config.toml
num_hidden_layers = 9
hidden_size = 640
n_experts = 96
experts_per_token = 4
d_expert = 64
d_shared_expert = 320
hidden_act = "swiglu"
moe_layers = [0, 1, 2, 3, 4, 5, 6, 7, 8]
router_score = "softmax"
normalize_top_k = false
routed_scale = 6.71
balance_loss = 0.00225
balance_bias = false
init_std_router = 0.0209
lr_router = 0.000603
num_attention_heads = 10
num_key_value_heads = 2
head_dim = 64
vocab_size = 15976
norm = "rmsnorm"
norm_place = "pre"
norm_eps = 1e-05
positions = "rope"
rope_theta = 48500.0
rope_fraction = 1.0
qk_norm = true
attn_scale = 0.125
tie_word_embeddings = false
parallel_block = false
init = "normal"
init_std_qkv = 0.0453
init_std_o = 0.0
init_std_up = 0.0453
init_std_down = 0.0
optimizer = "adamw"
learning_rate = 0.000829
beta1 = 0.95
beta2 = 0.95
weight_decay = 0.46
lr_head = 0.00675
warmup_steps = 273
schedule = "wsd"
decay_fraction = 0.445
decay_shape = "sqrt"
final_lr_fraction = 0.1
batch_tokens = 131072
max_seq_len = 384
doc_mask = true
train_tokens = 653700000
max_steps = 4988
dataset = "wikipedia_en"
Below are experts of layer 5 (counted from 0) of a mixture-of-experts language model. Rows are named router (the router's row for the expert) and show model dimensions 256-319. Each number is 128 + 24 x the weight over its row's rms, rounded and kept within 0 to 255. Numbers have three digits each.
After each expert's rows: "comes after" lists some tokens at least twice as common just before its tokens as in all text. This comes from a sample of Wikipedia text that the model never trained on. Tokens count by the router's weight.

# expert 89
router:098121118130121169132129119167133087114132129125123149156093139149161141104127120126120108138120170130125154110164111136174116132147098166154182146174135120119139132180141109095169152072136114
comes after: ",", ".", " and", " He", " he", " with"

# expert 90
router:093129134144130101103167135119111133142150111160124139133112120072091181141123142126109107140135109165140147109152105155128149140114166154122108145122148119139136118130120119146184132155122121
comes after: " |", " km", ")", ";", "%", " mi"

# expert 4
router:125132142086090138092185101144066137099160078157115114142131131127108105123154138116116142125160126148117147077145152132089141150143123089093116079142116157107117133099147130102140157088109125
comes after: " S", " P", " V", " R", "199", "P"

# expert 63
router:055098124144125116128143132142131128118157135126119114086134124131143122152121124136152112102084123126134114127104142150123116169110104107124142156111147129137103125108097130154105142118108126
comes after: " t", " f", " p", " F", " P", " T"

# expert 45
router:094153137123116137167112134096147131112137090146098129170148090137131156147129161150105151162139144132121143135133136148099125161096158101106122132137092163125112166152127110126149106151122111
comes after: " ", "000", " $", ".", " million", "9"

# expert 55
router:122129118099134118148143126149147082154148172130122117132111123121129155128101126161082144146111101130146149090128113143104120148129126097091122136090150122138125102118153102114131119178106126
comes after: " (", "|", " |", " |\n", ")", "200"

# expert 29
router:154159123111146122138105139126165079114105142133115122146121158168110134105105106128124137141169112162149143129123109148095126098132141118129111131126161176131153113113165116142146137152144118
comes after: " |", " ", ";", " ENG", " USA", " /"

# expert 13
router:082162129132108135143116141142133153120192107113134197142149162154124106084121117138106134158130131143136143124140171111105191156166132172109126106131102169112171087154158121104135158159126137
comes after: " ", "-", "′", "–", "idae", "199"

# expert 68
router:127118131165136125094104145128113140121116138125152150124138107126099131117124125071102140098077128095124108114148086143134107090082136161135135150153105132102158139124160162152090125149134137
comes after: " to", " he", " and", " also", " who", " He"

# expert 12
router:143147129147172111169181112094119083158131142147108132106121085144108129131122142171122113117142120166097104170120116138136111143131157134156128137105150102165129145140114106092137126122161091
comes after: " ", " |", "|", " Party", " |\n", "%"

# expert 11
router:082156116133128074105091098117111106139139104155132078142126127099102180152146144128156147136078136136095126137149136140137106109117124139106147125175115124105152112135101110101141121140085100
comes after: " a", " an", " first", " his", " the", "'s"

# expert 56
router:102131130127172116172096134149150119133111101120137143159152136120143065126108135129164133127091155144112115125100162133148146171175128105112115157112104115110113116097107077153112128133111123
comes after: " D", " d", " the", " The", "D", " An"

# expert 62
router:066124153158100121095100143138139135135127143139109098107140109087096126125111132142158149152087145120109136145079147130162122122131136127152137127162103132095140141115096085124101132138108099
comes after: " was", " is", " were", " be", " are", " been"

# expert 66
router:109100150119158099099084176122149163093139123126108106114125111085151141146133114149151151112129165148148139125134120134148108089136122143119104093089108084164100155094152133118123109113117119
comes after: " the", " of", " in", " K", ":", "ag"

# expert 40
router:142119104126142152125142137100109145146107130170134141126146135155136080125169104108144103104149157135123167137121113138131112125101119094178141173122129073133133115156170117129134099098157116
comes after: ",", "==", " well", "s", "\"", ")"

# expert 18
router:096119136085111116151138121115138130149086133151153162159158125162123133134148111132074131182159155154147121127132127114097150102127130131110114117082147165150163118134158095097172144162146108
comes after: " ", " |\n", ".", "\n", "–", "'\n"

# expert 14
router:156150192144089105097112108126148093101132089128132114165164178143135125179136106141129122125106148175133143153142084127083145144122113130165109122138131122135141160169127142131156163119147124
comes after: " ", " N", " No", "15", " T", "T"

# expert 61
router:127143156110145110140148128111135121144170138142140105167160119112154134121122153127117132157170121117133166128108142140106086100120129122138120086104143133154099142130145108128152168149166110
comes after: ",", " (", " in", "201", " United", "200"

# expert 86
router:145118143176158112132105136112103166142172127139123117137119144122109144156107155099124176112098163105134121163143141093134135162123137130071090117119134119139134121141080109117100147105117141
comes after: "-", "==", " The", "The", "|", " National"

# expert 83
router:136146128087104142130143138124143134117123135103140132110109152150087147144145161122111098114115103113121154163145125129147090100140148147108144132085163116140145081171149137117173087126154117
comes after: " |", " |\n", " won", "|", " win", " |\n\n"

# expert 76
router:125158102096141096126121144110084134131137086094105082092105124098112083134157111155168167121102103166127113144170123140153118112160138146133120103145101160098112144082087160097141108111107116
comes after: " the", " The", " a", "The", " A", " an"

# expert 59
router:105141173121136117162151131099118156140172102137142156159136105140095148118115165159088119161121107113142114128108096097150142175104164136116117104149167123164108181174136131140151149152146091
comes after: " |", "|", "-", " Total", " •", "%"

# expert 41
router:165100095133103126174157119111147112142117108083134111167189109126135104102156108113113164138113101126174095111124138149080106099158122100094102106141132166091130152143118146079123092145157117
comes after: " ", " (", " in", "–", " In", "In"

# expert 94
router:128117100119127128141134115117142126096129099117099125118144143113159136126086123112104128119123117132112128120139117098115123144146096083133087105158154150171124157106091112148116141142137128
comes after: " of", " in", " at", " and", " from", " John"

# expert 42
router:087144114130154105137108130134158107097110158177121094132123150117088185127089094143158134102092118143120126135103126153115103148139144109108146176085111134139112075139121110119157125126072151
comes after: " |", "|", ";", " \"", " (", " a"

# expert 57
router:130135130108100164133140120113113064151085125162134148164128149133134167101150127133134152108118100155136163117132135136170139119128127109179128128139133123151173150170143075119160123096176093
comes after: " and", ",", ".", ";", " but", " well"

# expert 16
router:117163173093106134149100160117106077177106110163114141150126124124117172144140147142108133133132120152124142137117141156139147106119151114134115117103159126170121152178179102085125126156122097
comes after: " ", "1", "0", "2", "3", "4"

# expert 3
router:145146116104152102143172130057095130126128086104131136154101135171138135173124119126171163125135131178128122125171146107136174141120087125105129117129144128100089140077115152084138104120131102
comes after: " the", " The", "The", "the", " United", "th"

# expert 53
router:159119108127161100116159106072078107136119107118109127121080143109111121120101098124135129126113088123113154137117129136158146154165111149141139108159124109118133144142083104092156103096147124
comes after: " the", " of", "\n", " Party", " National", " United"

# expert 37
router:105088124109122099143160129159117113072136103153128126098096116124120167130143148138111127120117147142096167140143099129114109133113134108130095100105158149157127111141145141136107135180087136
comes after: " W", " G", " R", " F", " L", "L"

# expert 35
router:096145118103098087116096162122081122140180096148100115134142092100132130118157142164137135141134144135132154146124117114098137156136137100101151140111106144118107137108104150145147155144182143
comes after: " ", " (", " |", " km", " /", "."

# expert 32
router:121170153116148104126109159135114084104124122133139156113136111168135168076121129132139082111146063113065163114159148164112112106145152143100123136101133164146176126122157099118141079157117126
comes after: " |\n", "|", " ", " |", ")", " in"

# expert 67
router:161122121095162112127177139108110130111143140160120129143115132155148160146133105162135155124151154127072144133102130083145165168114111134117126124082119161139104152166108116144141164138165097
comes after: "\n", ")\n", ".\n", " G", " Ed", ";\n"

# expert 92
router:126086143148113088182090139134101133136160118126124098112122124122120160146106155115113111120093132120141122135105139144141153182107173153056182140131124145132104126128102133127130126146136140
comes after: "-", ":", " (", " •", "\n\n", "+"

# expert 75
router:109128088108123104138116095138119124119131097156157146138168135142129120134176128116125125154142119121172159118119167137100112118101195085131099095134099128171142056184124143117157140099137124
comes after: " ", "1", "2", "3", "0", "4"

# expert 33
router:189110142103114097105134130123159117136150127134146077117099169095161144099122093131117104156122135142115112119142109103125105133128101106122145091092145126162154138162110151164126174133149124
comes after: ",", " in", " New", " of", " South", " North"

# expert 23
router:142139082137132147164130130102078109116118132118135128127123084150118124124157122132166145136136145151128104112140148118135138125179130120151187147138125156144129108135108120119135099137128144
comes after: "\n", " of", ".", " for", " as", " Candidate"

# expert 81
router:148148118148143116102141119094128126177096120107135116168102128138098101133134144079112118135086099089118153102169093097131165161132114135122108116148116125155105167094092146147166068123088098
comes after: " in", " of", " the", " United", " for", " World"

# expert 70
router:184182117113094167153140097182142151138133120148118123163119144120147141133125170146118122128140115087153145158135134131170086107153134119168114186111097173166159168143069151109154106114152088
comes after: "\n", " one", ")\n", ".\n", " part", " some"

# expert 50
router:097140130099126113148112141117123103106160122157106110183120144121103151087120115136111145157138145129158160160135112134099127105142075134134124091115159158152085149180122090112184168138165112
comes after: " in", " of", " at", ".", " on", " to"

# expert 6
router:131108156071144144135123165146116119090132099104120133112123127126118127163097095092122149129113147116136183169120134107118141120143123131101105111087138112121138154128159151182122131141123095
comes after: " H", "H", "h", "b", " h", "201"

# expert 47
router:153125111102119185118115145094120130118149143149133132136164152147145113125157128144097105123157101100135146112160100153151119140119144130129123113115103122153129100173148135116151118141132128
comes after: " (", "–", "born", "200", "197", "199"

# expert 10
router:142132109154101158137171083133164104132097120150139144155112095164101132150117168148097147143143122168130139163112139141082142112124135121172146144120174150169152124118154109156133085137130117
comes after: " ", " |", "0", "1", "2", " |\n"

# expert 39
router:137156124073112086141131156107088086121148117164156120162102115144119144175103139157096101146133129174131155144138128153124179142145156103127094095129120135135126115173118122119182142174152113
comes after: " |", " ", "–", ";", " at", " |\n"

# expert 17
router:081148125184116144086120109121114121109104125118124137151106129139078136132105141081134158128084129134124137152134096101165117086134123170152157123157143145108109178149133159132108146099119148
comes after: " his", " had", " to", " has", " not", "'s"

# expert 79
router:104090103161094183137086164144103092163139149114135097120120118125117126132116115121172131119131123120143145163085126133151083120126115137175174110131149121088146139138155084107125122144136113
comes after: " was", " is", " were", " are", " be", " been"

# expert 20
router:156111108115155159117097158122128123153097166136169120161115132150118140089131134119132128102162121161129106103161106136093133118112112102148142120127148114166129151119128166175147140103146150
comes after: " ", ".", "%", "2", "1", "7"

# expert 22
router:103160106085131112141120133110164146166137119145112139153141094129128115124095170176121099149167107127146146159080114145114116136102156111142107108137143132178108119134157101127185167155147092
comes after: " |", "0", "1", ";", "2", "3"

# expert 8
router:141144127106128089143158144109118121134145151120088148162147128164120145143094093142083127157167121137089141154130120134125151122136144134153110102141162159184126135137142106100154175157149142
comes after: " |", " ", ")", "200", "0", "199"

# expert 26
router:114163157093151146149101134126101112177110108099151136121112124146112132118138136121114119115150106155183126125139117156157141084139140127144139149133134175151128136143141126101144097143120090
comes after: "\n\n", " |\n", "\n", ")", ".\n\n", " Born"

# expert 31
router:081112149161151110122125107136112142178150138130105124134132143098152134127105178142128118164117127109153131119126143141145106158103142151112154137123147130125128117128157091123140165154089115
comes after: "-", " (", ":", " /", "|", ")\n"

# expert 73
router:115119142144122089176119121123091155143179118118118130118117132111131137152121118168119133123117113107141129118107160132121129152088174140084097122134116154115125117149108124117114153144100115
comes after: "-", ":", "\n\n", " =\n\n", "199", "|"

# expert 36
router:161134145091111110132152137118152078141160098143096158156141132165167094129118111171086133110165144140149150136103111172092148119091116078122115123134132104137096134110132131134148159139110117
comes after: " ", ",", " (", " on", " \"", " $"

# expert 58
router:144130109136136112114110129131144061140135145123125166136154103137155109116106155145144123140125113155130129118116151139117125160160139142119138157148112143118135116135143071104133089166088133
comes after: " |", "|", ":", "-", " in", ";"

# expert 78
router:111111140099070135112157113131159107148109157120158144086115123125091171119119132169111079145141105154133174127151126133095139115138141109119105105115142148151153064130140126144113120142103110
comes after: " |", "|", ";", "-", ":", " |\n"